Weights of a small mixture-of-experts language model, trained from scratch on English Wikipedia.
Experts: 160 SwiGLU neurons an expert, 1 pick a token.
Training: a variant of SOAP for the experts, 6427 steps.
Below are experts of layer 5 (counted from 0) of a mixture-of-experts language model. Rows are named router (the router's row for the expert), gate (a neuron's input weights, with its number), up (a neuron's input weights, with its number) and show model dimensions 0-127. Each number is 200 + 30 x the weight over its row's rms, rounded and kept within 0 to 999.
Before each expert's rows: "gets" lists some tokens that make up at least twice as much of what it gets as of all text. This comes from a sample of Wikipedia text that the model never trained on. Tokens count by the router's weight.

# expert 2
gets: ",", ")", " that", " he", " and", " which"
router,209,168,198,181,181,166,184,249,238,215,200,224,149,182,191,231,201,196,121,240,219,181,205,212,169,233,230,144,180,216,197,202,214,258,193,242,161,191,164,207,190,243,216,228,195,180,177,244,205,218,129,167,196,194,167,211,213,172,180,211,209,194,238,186,167,182,171,228,209,187,181,189,169,177,201,217,200,178,194,158,169,144,214,156,189,244,220,197,183,182,193,244,266,165,140,237,196,184,167,226,195,204,167,141,197,200,183,224,220,146,195,168,146,225,245,177,216,227,192,215,229,178,275,205,180,170,241,139
gate0,189,206,157,176,228,175,229,218,246,252,218,209,173,183,160,192,239,187,215,199,207,126,195,180,183,175,211,174,218,202,167,175,151,224,179,202,152,202,226,187,198,183,184,202,158,133,280,154,217,170,214,226,236,194,174,221,177,212,242,215,225,265,199,199,210,227,180,216,250,131,217,212,201,218,198,238,168,212,213,144,217,199,238,206,207,233,108,224,164,237,230,197,171,216,212,203,179,207,162,163,206,167,190,197,234,205,226,192,226,228,261,250,204,196,177,233,183,224,169,220,212,224,183,169,187,173,233,246
up0,152,216,179,261,199,255,240,223,212,194,261,212,206,178,210,190,201,191,184,245,251,270,175,207,230,163,221,232,193,193,225,244,244,205,235,224,268,142,178,213,212,225,231,203,216,209,161,219,236,190,203,174,194,198,224,217,166,227,184,156,167,171,209,200,185,196,250,200,211,233,171,226,248,199,192,159,184,205,212,212,204,231,224,183,190,186,228,169,222,178,200,183,187,194,190,246,184,188,211,224,225,232,191,185,158,143,227,199,168,183,235,145,271,224,158,174,155,179,237,237,140,184,213,236,207,222,169,136

# expert 29
gets: "s", " and", "al", "tion", "ate", "ation"
router,190,208,178,167,190,195,237,177,231,174,212,191,200,212,204,202,191,205,168,239,261,193,193,201,212,224,246,184,159,189,214,187,219,231,148,170,166,198,184,195,233,173,201,257,226,145,217,234,204,218,186,201,212,217,196,151,171,238,211,168,208,256,212,211,175,187,159,199,247,160,166,178,223,228,183,204,156,226,191,242,193,224,192,100,133,205,193,226,173,163,206,149,250,211,172,203,230,233,117,197,207,242,153,164,205,207,246,236,168,176,188,200,218,171,233,184,227,244,248,234,219,193,193,173,201,194,255,176
gate3,178,208,195,210,173,218,221,177,249,194,198,215,190,257,141,203,227,228,215,234,235,173,183,210,217,207,125,196,176,173,209,195,237,158,201,165,253,180,157,207,215,221,251,157,154,172,188,212,188,223,153,227,215,226,192,223,185,231,200,199,169,227,190,188,219,136,151,191,212,221,220,211,201,210,220,141,167,241,191,176,257,164,158,189,193,239,177,171,198,202,142,203,174,248,202,139,169,258,152,230,216,156,167,227,188,213,186,229,188,202,258,185,188,183,234,182,184,221,216,164,192,173,209,167,213,174,125,190
up3,224,216,171,178,181,191,163,250,217,243,231,164,198,228,198,231,213,195,161,201,227,191,180,180,204,217,172,189,158,250,181,187,205,255,195,250,238,141,181,164,183,191,207,193,195,149,176,165,190,199,215,206,210,198,208,246,213,184,183,195,178,203,211,175,258,196,221,195,197,206,194,201,199,237,223,145,238,160,227,191,191,164,131,185,245,233,167,241,204,230,196,278,202,170,217,123,203,180,178,264,269,139,154,228,178,242,159,197,142,230,190,199,201,200,243,201,206,159,218,168,179,176,195,205,236,192,180,192

# expert 12
gets: "s", "ac", "st", "al", " imp", "en"
router,232,234,200,221,195,187,217,195,243,183,246,219,200,271,230,234,162,218,173,197,235,160,217,230,185,209,186,202,215,251,240,189,176,246,201,181,193,249,196,187,246,195,217,215,160,204,208,232,203,203,158,214,152,179,164,214,162,222,222,235,184,187,203,216,159,209,161,209,198,203,206,158,144,189,212,232,191,220,196,185,195,180,214,133,184,177,175,215,161,195,256,189,239,140,185,192,220,207,153,235,202,227,223,196,189,186,190,200,157,207,169,211,116,181,189,141,218,188,264,177,265,148,222,205,213,191,281,228
gate3,200,196,186,197,181,206,208,222,218,270,213,174,219,161,242,242,123,213,193,236,186,166,194,191,148,155,187,205,171,229,209,179,223,156,240,284,183,186,198,142,253,199,186,183,223,164,201,213,187,154,193,179,204,180,161,205,209,210,235,211,133,181,183,221,215,157,201,174,159,235,188,210,173,224,220,185,197,214,217,199,244,221,195,211,217,179,194,205,167,238,141,220,198,255,152,152,214,176,197,197,186,195,121,176,217,293,193,150,208,191,197,174,202,224,218,214,207,192,215,235,194,189,162,190,146,203,219,230
up3,172,176,195,212,221,220,221,239,179,175,220,220,166,186,217,201,183,169,165,246,224,146,190,236,187,155,271,153,155,205,210,160,197,167,184,221,175,191,273,194,186,172,147,152,202,186,217,195,204,208,196,211,222,196,198,195,264,212,170,192,189,124,204,212,232,210,178,212,211,173,205,215,180,187,224,222,157,232,247,226,187,138,210,178,205,179,216,135,156,185,172,141,141,213,199,189,262,150,180,216,197,176,225,244,193,230,214,218,231,201,170,243,208,152,233,218,239,171,202,200,223,153,209,169,186,206,215,250

# expert 20
gets: " |", "|", "-", "=", ";", "|---|---|"
router,202,195,179,237,193,194,258,264,246,188,207,219,186,221,268,210,185,198,195,245,193,199,190,247,154,178,174,193,179,227,224,164,276,165,230,153,184,246,220,242,237,204,179,206,203,177,198,211,217,216,149,197,173,222,170,215,225,201,254,202,209,250,214,190,161,176,167,210,177,164,119,136,154,191,212,188,166,229,181,202,198,242,227,158,202,172,234,181,224,173,222,163,218,180,188,204,187,195,214,214,174,193,199,200,223,182,213,216,134,165,226,149,207,171,221,159,225,228,222,186,181,159,266,198,154,209,231,180
gate3,253,240,172,177,181,179,192,222,199,228,233,168,195,207,168,197,241,244,189,176,176,213,210,235,236,191,197,261,225,238,206,240,224,233,179,189,212,187,239,200,182,171,199,203,257,179,163,131,252,237,198,187,166,216,201,289,209,144,258,191,246,167,200,181,176,184,169,202,179,155,177,146,176,231,140,179,215,197,192,191,221,182,196,198,197,221,253,215,172,158,188,208,177,186,192,219,190,206,235,183,287,200,183,220,233,196,202,147,206,207,220,198,142,199,151,180,204,191,200,197,259,200,214,248,234,197,209,213
up3,167,217,238,179,211,222,216,170,159,197,191,157,188,160,235,192,187,234,221,185,225,224,209,253,162,207,213,189,236,185,204,241,237,231,202,183,158,202,205,254,150,217,251,245,255,216,173,262,208,189,201,226,157,143,240,201,153,181,203,220,221,232,189,227,211,210,189,241,191,154,198,135,163,197,149,182,198,220,196,209,200,228,239,238,189,260,203,179,197,180,186,186,202,189,177,248,200,210,184,274,199,184,224,210,182,194,181,209,197,164,202,174,191,230,253,157,190,185,202,227,165,193,158,223,265,277,239,176

# expert 10
gets: "ing", " and", " In", "In", " on", " as"
router,178,194,166,165,177,226,221,216,259,191,247,238,192,210,179,165,201,196,186,188,154,224,165,188,152,205,247,177,199,222,191,158,269,278,229,185,177,215,171,209,233,174,155,215,172,150,214,224,189,230,172,179,178,229,148,195,198,207,173,208,231,202,256,150,160,168,220,216,228,225,140,228,159,247,196,183,199,229,178,187,150,198,184,144,171,231,185,189,174,187,238,187,218,188,196,263,206,180,190,203,211,185,149,163,191,193,186,214,186,162,203,169,118,187,210,166,235,192,181,181,183,207,215,192,170,154,212,148
gate0,221,169,175,201,204,215,215,192,192,228,192,224,160,208,241,252,186,177,243,183,190,246,202,224,249,184,179,202,162,204,220,143,167,169,199,230,205,232,169,193,182,177,195,201,159,214,171,155,255,243,154,210,257,191,195,231,195,192,186,186,168,183,210,190,236,172,188,240,209,249,176,162,228,254,203,223,122,210,229,218,166,215,237,241,239,219,185,164,130,185,184,248,235,213,221,237,160,224,210,252,173,168,165,214,206,247,220,253,190,237,201,201,219,173,218,181,263,192,183,215,194,251,222,197,236,185,171,164
up0,214,216,210,175,222,182,227,193,183,189,201,232,141,169,184,198,173,244,207,203,184,203,157,175,231,168,178,253,173,194,209,201,198,196,138,229,211,220,153,200,174,196,157,193,212,222,235,192,243,254,138,188,219,220,209,188,192,191,126,153,214,203,256,163,234,170,204,218,171,238,219,209,220,233,219,219,171,231,253,199,201,160,182,183,192,198,211,145,183,194,241,224,181,205,202,240,222,251,212,219,161,215,170,195,222,208,152,216,185,213,208,155,189,106,249,191,215,211,166,218,121,251,232,153,198,179,183,219

# expert 13
gets: " ", "1", "2", "0", "3", "4"
router,206,183,201,191,134,178,246,168,244,234,248,182,189,196,205,188,118,233,168,245,152,192,215,187,209,221,240,214,210,214,193,198,180,220,174,230,192,230,193,235,238,213,211,194,180,197,211,200,239,202,222,199,197,217,165,258,239,181,199,206,224,231,213,264,182,190,209,207,265,160,217,188,182,217,193,259,177,245,190,163,178,200,245,196,150,207,212,149,212,216,183,202,221,152,200,147,246,233,194,186,220,231,183,168,215,157,228,164,217,156,189,128,168,155,226,187,223,210,221,164,202,199,214,234,184,180,288,197
gate0,187,156,183,126,195,164,169,176,243,268,215,201,219,192,224,199,219,235,218,221,190,209,195,244,159,175,187,242,234,238,203,211,166,213,179,188,195,187,212,194,218,187,170,125,198,238,181,221,144,171,175,184,191,167,184,199,189,157,182,170,171,144,182,174,183,235,184,205,143,206,213,220,171,197,179,191,228,214,192,206,176,219,231,208,147,111,243,174,172,222,143,164,193,188,148,201,167,154,225,244,228,242,193,187,227,205,180,191,171,249,195,201,202,234,214,227,170,216,232,208,176,237,166,263,177,233,168,177
up0,173,138,200,153,188,191,243,222,253,226,228,217,223,206,286,183,205,130,246,202,229,221,157,194,253,180,201,192,134,202,236,214,184,191,186,163,174,178,196,147,227,215,243,182,241,182,184,200,198,248,188,208,227,202,236,205,147,164,232,183,188,162,207,222,227,203,161,170,234,214,161,251,196,232,199,231,207,215,201,242,187,209,207,217,187,210,204,214,236,216,158,228,198,190,217,163,175,131,169,186,240,175,213,185,251,152,231,235,233,212,183,249,159,240,227,226,200,176,240,197,194,190,168,200,164,216,219,219

# expert 18
gets: " \"", " (", "'", " D", " W", " Co"
router,203,270,184,205,175,176,201,188,231,190,162,210,123,223,226,237,182,194,175,240,165,169,159,280,146,189,265,192,167,196,187,241,176,221,194,199,218,185,181,224,229,202,135,207,216,201,145,223,217,189,208,231,188,193,163,222,161,192,215,231,243,266,193,178,185,255,178,205,218,179,213,207,206,186,229,169,195,207,167,176,190,233,214,195,188,186,221,165,176,175,179,199,188,186,161,225,201,183,119,217,200,222,239,174,261,225,220,165,140,216,211,185,167,168,225,220,224,187,177,132,240,179,230,195,208,229,222,187
gate0,205,143,107,189,163,249,217,191,240,172,195,150,164,218,215,222,195,210,216,183,211,191,235,220,220,257,156,234,192,233,175,199,180,183,255,239,185,219,245,162,176,113,148,230,137,251,233,210,177,209,196,198,165,175,151,187,200,231,216,235,219,191,210,178,215,206,161,190,194,237,189,255,136,191,196,237,149,223,185,188,162,154,234,193,211,200,202,220,237,195,163,172,177,161,210,271,194,189,177,200,215,197,231,197,234,184,195,210,205,192,220,237,206,189,192,186,222,199,181,208,215,170,191,226,186,250,212,218
up0,233,203,209,203,194,146,151,138,182,227,227,219,216,177,219,164,222,183,164,182,209,181,175,165,218,179,214,174,174,171,157,218,198,204,120,194,257,191,182,244,178,243,227,212,248,201,158,192,173,221,206,180,205,239,229,203,237,150,158,166,197,193,179,204,216,197,222,229,264,179,196,103,213,213,209,175,242,201,212,176,240,197,181,167,200,217,186,215,168,194,177,229,210,246,169,159,214,193,192,163,164,225,164,215,230,193,186,235,166,280,194,146,157,212,162,184,194,194,255,207,224,171,222,219,191,186,177,162

# expert 27
gets: "d", "er", "son", "y", "man", "n"
router,185,235,196,184,212,178,223,218,242,158,196,164,156,218,163,179,187,185,229,211,228,203,221,199,169,276,197,221,168,292,238,174,227,224,185,214,196,139,239,218,217,224,188,170,227,183,208,200,177,279,168,213,173,250,243,185,207,190,200,191,234,212,195,167,180,169,172,232,203,199,181,228,220,164,186,193,173,236,99,210,211,158,201,167,159,213,270,172,192,189,229,204,248,171,166,211,212,216,209,204,166,228,197,203,228,197,247,203,167,188,210,174,192,212,227,174,203,178,208,196,184,200,220,296,187,172,218,192
gate11,176,209,180,149,136,188,165,205,182,179,243,176,174,192,209,202,238,247,228,278,204,194,153,198,230,192,211,197,190,201,241,167,217,193,238,231,242,203,153,189,205,258,217,169,222,240,173,198,171,166,206,239,166,217,208,160,206,184,182,227,212,173,172,184,192,218,210,237,170,248,204,163,193,191,220,196,250,199,173,179,224,222,206,189,219,210,190,227,248,202,161,176,200,213,172,201,210,191,181,238,215,240,213,208,262,188,165,178,213,205,179,218,181,228,164,207,192,214,167,267,165,316,209,223,278,175,193,235
up11,256,268,171,174,203,242,247,163,255,142,225,146,167,174,193,204,221,174,194,186,180,194,186,228,188,177,197,166,219,165,251,177,183,169,191,241,112,210,235,204,189,174,201,201,180,185,243,188,191,202,149,220,206,182,243,208,167,205,186,216,171,200,107,172,176,163,180,207,197,200,207,236,186,165,165,253,181,189,199,171,215,201,178,203,228,195,231,202,195,195,198,192,230,205,208,200,199,196,220,210,183,214,193,166,219,149,246,129,207,220,212,179,267,208,191,226,168,224,204,197,132,197,233,196,197,191,282,198

# expert 9
gets: " to", " as", " can", " would", " into", " is"
router,217,230,191,227,182,225,216,167,190,231,184,214,199,173,214,200,169,246,151,299,235,196,206,202,203,207,235,164,217,213,200,205,204,252,176,221,152,179,205,212,203,264,176,192,198,202,232,199,193,268,189,235,223,260,188,162,189,209,250,208,228,208,207,199,226,198,186,222,180,189,120,213,243,147,176,239,188,205,192,205,181,189,226,129,177,161,254,186,247,191,215,196,216,224,145,218,237,193,203,199,159,183,186,174,206,200,234,164,207,208,163,154,191,156,264,202,218,231,206,159,207,221,190,212,127,201,238,216
gate0,175,209,161,204,176,197,212,182,200,215,167,188,182,274,240,144,256,251,167,226,158,203,199,222,204,188,155,222,201,221,212,260,212,176,214,257,213,199,192,193,162,182,194,201,185,209,206,183,189,235,171,234,163,226,210,207,235,227,214,238,205,244,182,199,226,161,203,174,136,216,225,199,182,206,163,197,242,236,225,180,169,189,187,195,224,227,181,252,170,183,225,188,237,208,213,228,228,264,183,278,189,165,178,168,223,261,150,228,190,200,183,164,174,164,207,164,158,204,186,228,233,258,188,234,157,171,184,146
up0,133,202,227,121,166,269,200,197,180,226,208,166,192,199,243,162,179,218,202,212,187,201,255,172,198,203,117,214,229,201,201,205,185,148,256,145,204,224,187,235,252,225,191,264,223,244,201,222,200,146,231,173,234,228,185,180,206,182,162,209,212,201,209,194,219,221,159,225,196,232,193,199,245,139,224,153,191,173,152,197,222,213,179,197,177,222,213,204,164,195,164,190,177,209,204,201,222,205,203,216,234,187,222,181,178,153,222,146,216,197,173,226,141,223,181,179,191,219,235,235,238,230,190,203,214,261,179,240

# expert 15
gets: "un", ";", "%", "1", " under", "g"
router,201,203,147,187,169,231,201,221,155,198,254,186,174,222,208,185,187,196,196,197,191,140,146,203,219,198,265,193,210,233,213,130,203,214,245,220,169,229,215,199,247,206,194,177,193,161,203,251,198,230,199,223,198,235,184,196,255,216,259,235,201,166,160,238,225,191,210,199,212,188,171,206,155,208,204,234,213,207,162,211,196,186,232,183,180,158,181,220,212,215,231,118,244,209,162,196,179,147,235,223,209,213,234,180,176,170,235,123,148,143,213,175,142,170,230,181,220,185,233,251,188,182,223,179,201,241,223,192
gate0,252,211,203,200,238,198,166,207,208,225,201,244,174,245,223,237,202,163,220,212,161,165,193,136,145,194,200,233,243,197,170,210,207,239,142,165,182,238,219,167,217,248,176,160,196,216,170,209,174,225,158,215,182,155,162,223,277,162,183,173,235,257,169,274,211,198,177,264,179,210,199,184,157,239,147,152,211,197,192,161,200,216,175,196,209,212,243,182,192,240,189,217,172,213,206,223,219,174,229,194,165,184,181,240,271,211,140,189,184,215,207,215,176,174,159,204,186,205,224,171,201,198,195,235,179,199,208,180
up0,212,182,199,206,157,223,142,223,222,278,246,201,183,201,199,208,160,160,194,209,197,224,225,173,193,171,233,196,204,154,215,139,220,203,236,178,189,228,222,206,209,261,271,239,168,210,220,255,149,148,163,181,201,185,167,158,212,173,211,213,201,194,172,239,203,154,191,227,248,174,188,141,170,230,139,216,161,224,217,221,155,167,224,172,174,198,269,153,192,255,198,242,162,166,208,213,186,203,205,193,223,193,205,242,202,200,221,208,153,204,189,220,210,199,145,185,165,243,188,185,177,222,186,201,238,223,202,201

# expert 11
gets: " by", " with", " from", " on", "5", "4"
router,178,230,234,245,172,196,245,220,184,233,198,208,212,162,197,199,153,242,215,232,154,211,179,207,157,199,238,162,197,212,211,206,224,235,202,156,132,195,208,257,235,217,258,201,174,198,213,235,175,205,177,232,234,244,152,224,235,228,184,213,189,261,166,187,206,193,204,274,225,140,182,205,215,208,179,225,191,217,181,208,173,210,211,125,166,208,216,189,159,211,239,178,209,233,175,253,178,218,176,224,200,201,193,180,208,171,244,208,232,197,168,167,192,211,237,132,201,241,170,128,207,192,253,219,161,219,207,213
gate0,222,196,172,229,212,170,193,221,188,264,186,228,189,208,153,212,224,226,192,181,200,179,224,247,173,201,257,271,166,208,161,179,241,189,178,234,185,226,192,167,236,287,217,216,176,197,246,245,174,179,181,197,204,211,187,228,228,238,209,193,197,169,219,231,199,191,105,208,154,167,193,204,225,254,200,154,244,174,207,227,200,183,203,179,175,202,186,182,195,178,210,208,198,233,163,175,227,246,253,194,161,189,208,182,214,228,156,202,209,239,230,168,207,190,197,185,213,183,180,297,176,153,231,232,215,195,240,236
up0,185,214,190,175,172,218,206,186,149,197,206,236,204,137,256,205,205,214,194,210,238,236,218,202,220,213,142,191,158,182,188,198,173,230,182,146,197,217,198,190,203,165,172,198,222,210,215,185,220,231,271,259,174,186,229,184,203,198,193,178,188,251,169,250,197,214,256,169,198,240,229,239,208,153,189,195,165,199,210,152,182,232,182,222,201,197,186,210,191,210,203,189,247,196,195,203,198,145,146,168,186,183,161,242,174,166,197,203,233,177,173,196,255,235,231,241,240,209,169,216,308,205,214,120,164,177,179,172

# expert 5
gets: "s", "ed", "al", "er", "e", "d"
router,191,221,193,214,164,201,253,219,157,187,264,226,177,217,189,273,232,253,161,220,168,213,190,204,211,208,181,209,186,219,205,167,195,251,213,226,187,206,219,222,180,259,159,205,239,170,172,250,179,142,194,200,133,240,157,191,205,168,266,221,195,197,241,168,175,257,180,242,225,192,146,184,233,195,204,190,183,199,214,176,157,184,231,167,146,222,244,155,228,177,209,181,255,195,199,170,215,193,170,246,192,170,165,160,250,189,215,166,174,186,183,146,149,207,206,166,203,188,190,192,187,217,182,210,179,176,220,203
gate3,184,188,163,192,211,168,183,222,235,156,198,204,146,235,202,223,222,243,218,202,218,193,191,213,162,194,190,225,151,238,201,202,231,249,148,175,227,189,174,161,236,263,233,145,224,149,199,194,164,146,209,167,206,180,176,223,210,176,210,222,200,178,202,159,193,227,216,171,185,182,178,222,245,207,132,249,224,206,200,177,229,167,209,188,152,171,256,209,214,244,227,167,230,181,198,213,191,221,195,169,252,214,163,194,179,157,225,210,170,245,169,152,255,197,256,263,236,226,192,189,177,228,196,222,218,132,189,208
up3,221,209,179,221,182,226,200,228,278,168,206,170,235,106,148,122,176,169,231,228,166,187,198,160,179,215,161,169,220,231,215,221,195,174,238,198,222,175,226,216,154,165,207,221,243,204,261,227,205,211,217,212,189,211,199,148,175,166,183,172,175,220,201,226,196,143,200,195,199,204,152,154,163,224,203,124,172,213,288,222,189,194,217,188,234,166,193,218,202,155,230,187,221,185,203,179,208,200,161,220,178,141,204,179,206,232,179,219,210,206,228,223,163,197,196,202,239,217,184,171,217,194,252,201,206,187,245,200

# expert 28
gets: " A", " I", " U", "A", " E", "S"
router,199,213,226,240,188,176,276,205,204,217,182,191,194,222,228,185,191,256,217,233,199,205,186,284,166,213,246,124,191,237,235,206,228,210,194,177,162,180,225,243,206,182,183,181,210,176,173,211,224,195,210,193,169,247,248,219,227,207,201,236,242,183,231,172,186,175,217,210,231,218,224,180,150,190,184,239,171,241,191,186,167,177,198,218,222,248,196,248,217,194,195,180,224,178,155,151,223,208,148,235,199,190,150,134,201,237,217,168,206,173,260,166,142,188,275,199,207,205,163,167,225,213,197,204,179,149,214,216
gate0,200,234,213,160,189,213,147,223,218,176,207,220,227,152,238,186,192,179,158,219,191,195,213,213,149,257,254,171,215,214,191,157,197,148,187,220,224,172,219,188,204,155,198,121,168,172,180,189,244,181,184,244,164,239,202,180,185,220,195,161,246,215,213,139,241,229,168,252,180,204,199,187,184,207,186,199,159,161,223,283,215,166,228,164,254,205,168,221,207,168,230,228,207,230,185,195,206,214,208,214,178,244,209,185,186,182,148,182,252,178,195,204,209,209,203,179,237,169,228,185,160,196,230,238,238,212,279,191
up0,176,127,183,216,173,225,236,210,183,200,202,206,166,224,177,192,200,213,225,182,191,188,132,168,236,179,166,233,191,178,228,215,223,265,226,220,153,236,216,231,187,233,170,225,241,197,203,191,150,224,182,195,227,173,166,195,227,199,210,216,171,226,213,185,219,212,257,114,199,173,206,200,219,188,217,169,248,223,176,169,206,195,188,187,199,198,250,147,186,229,219,196,206,168,193,226,175,206,166,157,226,186,185,195,173,219,226,282,206,231,210,228,140,195,265,225,114,251,244,227,242,210,185,204,186,221,177,203

# expert 16
gets: " the", " of", " in", " The", " a", "The"
router,142,197,173,194,183,197,239,212,230,181,219,217,160,172,181,216,225,206,188,254,216,228,178,226,163,197,234,176,210,252,218,169,224,225,162,132,157,151,210,228,245,220,169,207,184,238,198,194,174,245,175,174,203,237,142,205,234,204,222,238,201,211,211,222,193,196,187,226,163,146,178,174,175,235,243,179,155,205,205,212,191,241,239,193,167,226,253,238,178,170,211,159,251,166,198,193,239,169,140,206,152,186,227,148,206,176,238,242,189,180,208,137,160,183,193,190,172,225,246,166,239,216,215,218,179,166,214,177
gate0,168,231,207,211,234,189,190,226,173,151,201,190,225,219,210,219,228,193,191,189,251,166,224,162,216,230,184,214,148,164,168,213,183,193,232,256,227,233,207,218,186,179,165,185,190,185,168,226,225,214,214,230,170,186,238,221,174,219,195,196,182,230,264,274,207,197,273,167,157,164,175,221,217,194,191,121,236,196,227,182,217,144,158,207,191,186,227,197,235,224,129,194,250,132,196,205,125,270,196,200,197,234,182,203,199,202,174,208,162,221,180,229,196,191,251,183,249,224,219,199,217,187,193,238,194,200,196,170
up0,246,183,209,165,237,232,191,167,245,189,155,254,177,201,217,252,184,230,199,224,182,230,169,176,196,213,216,213,228,183,206,213,161,204,224,134,215,225,191,219,196,238,184,200,142,204,183,147,167,217,189,219,206,179,200,193,237,200,206,187,181,162,178,155,173,201,167,208,196,234,242,199,215,238,250,186,203,209,230,259,224,182,201,224,220,222,201,157,170,137,188,167,129,200,172,183,253,166,216,174,222,235,235,247,167,207,220,192,246,226,157,158,207,213,173,190,178,186,181,247,185,262,213,166,139,195,238,260

# expert 17
gets: "D", "B", "N", "E", "on", "O"
router,196,205,212,173,129,180,265,192,226,223,248,164,189,198,230,183,182,187,172,201,181,211,189,219,173,225,216,184,225,225,221,160,233,147,129,199,168,179,226,188,250,227,177,175,122,205,216,253,164,174,190,189,174,198,202,201,210,213,278,185,175,269,212,196,225,202,209,207,184,163,196,184,143,217,190,159,172,201,211,202,168,139,208,186,208,178,206,272,173,183,200,177,198,201,172,234,204,188,197,160,182,205,183,155,206,196,201,198,141,150,175,184,175,234,206,200,219,179,222,183,170,177,256,254,235,198,262,175
gate3,219,194,175,162,189,172,180,150,237,229,154,171,238,199,183,184,204,192,227,242,241,188,181,201,235,202,152,228,180,183,227,153,223,211,219,209,205,201,219,239,153,235,168,222,173,186,201,249,156,159,215,232,172,165,198,197,204,165,159,188,238,238,210,201,196,195,207,227,191,213,144,229,193,133,232,193,192,203,238,224,171,216,197,268,229,184,207,182,155,190,222,193,170,169,200,201,136,210,163,288,211,241,228,184,188,214,130,140,201,184,215,188,171,230,191,186,234,218,206,170,199,218,248,189,220,127,241,210
up3,203,191,232,203,229,187,220,156,183,168,172,209,180,200,149,177,213,218,188,218,197,242,176,208,147,220,247,248,225,201,229,142,164,253,161,249,222,192,195,217,218,177,211,167,220,173,156,228,176,277,206,232,219,197,173,157,161,169,149,209,127,210,244,176,178,200,187,198,187,149,264,214,148,197,205,175,203,208,204,171,183,183,195,183,219,189,157,238,192,259,204,204,176,191,208,220,178,173,200,173,170,255,197,158,163,133,205,152,191,268,229,184,211,214,189,188,217,209,183,196,195,214,169,223,136,192,221,216

# expert 21
gets: "1", "2", "0", "9", "3", "ri"
router,205,207,180,228,184,183,249,251,216,199,181,231,186,202,215,232,135,218,215,214,223,190,161,239,211,207,243,175,213,240,228,195,208,210,153,227,126,229,214,178,224,225,212,202,207,205,208,217,182,204,168,203,197,210,149,229,188,186,254,198,217,204,229,217,191,231,178,206,244,205,200,204,161,212,247,216,197,258,154,165,173,189,274,182,183,243,162,171,206,195,219,192,235,199,192,142,243,275,126,248,203,169,227,207,170,192,184,170,183,237,231,183,232,193,192,172,198,179,189,223,233,229,240,267,156,175,237,150
gate0,194,162,203,182,256,204,190,161,200,201,242,173,185,187,223,187,240,245,177,164,220,183,247,161,179,126,235,222,221,175,157,208,176,252,192,176,180,209,210,172,183,210,225,194,158,178,202,215,196,203,186,220,197,277,202,192,158,166,213,190,178,198,254,211,238,236,254,240,221,194,245,261,195,166,203,225,272,140,236,144,181,179,241,198,142,203,203,183,222,202,175,207,242,175,156,203,213,199,153,211,181,211,196,248,208,181,216,190,196,169,176,208,155,206,258,217,178,228,220,153,185,219,190,142,199,187,187,177
up0,185,196,214,169,156,172,209,171,241,190,245,241,232,247,216,172,163,219,154,226,179,182,204,205,201,249,204,207,232,223,187,230,179,215,198,225,160,200,185,211,198,247,189,213,200,204,203,191,223,203,199,200,194,165,179,252,209,174,240,202,184,197,173,192,181,204,238,244,213,179,206,248,147,202,160,206,176,281,269,162,184,266,235,170,205,239,182,179,255,243,157,221,241,200,232,234,254,211,173,163,234,166,198,201,183,233,144,258,161,263,188,200,181,175,182,197,195,205,209,212,224,200,227,213,259,251,230,216

# expert 19
gets: "-", "–", " de", " re", "/", " Le"
router,159,223,163,208,181,206,209,245,214,225,190,232,177,256,158,209,179,247,155,242,207,205,212,241,208,189,308,180,149,193,233,159,199,230,213,212,140,201,264,256,212,191,163,128,218,224,190,217,232,211,219,177,248,207,200,217,214,250,176,239,198,248,196,181,193,182,206,192,202,194,177,181,207,173,199,201,142,234,224,169,189,179,225,187,163,201,133,174,182,174,211,136,210,165,172,166,211,195,150,202,179,192,241,171,234,220,158,199,170,212,208,181,229,170,189,176,223,209,231,211,234,205,231,216,177,178,208,223
gate3,214,199,213,233,287,207,173,189,193,223,185,156,146,192,219,223,203,239,196,175,188,177,216,263,176,171,208,213,226,208,238,227,238,170,186,208,182,148,258,211,162,176,158,218,176,194,183,166,162,204,179,174,220,199,205,218,174,163,204,243,197,189,238,195,210,176,193,193,189,157,188,157,225,175,217,198,197,209,128,124,152,165,199,217,189,163,220,179,188,183,202,194,241,158,223,224,192,264,163,208,197,181,203,232,264,167,217,208,219,205,253,195,188,148,200,210,145,199,187,229,248,174,204,158,231,131,219,226
up3,260,164,187,214,225,152,212,182,192,175,168,180,186,205,207,182,189,235,207,195,226,191,242,191,229,231,171,255,217,257,167,206,188,175,168,178,142,167,163,253,193,208,200,197,232,181,201,197,186,185,222,195,166,196,239,133,167,216,211,215,163,147,190,159,177,190,188,223,181,172,285,208,189,152,208,231,183,213,222,227,214,185,214,158,205,207,179,234,212,167,226,175,232,244,241,208,159,215,224,211,249,205,216,243,188,197,184,175,235,248,236,206,234,167,169,223,184,201,256,216,181,157,249,128,216,133,195,192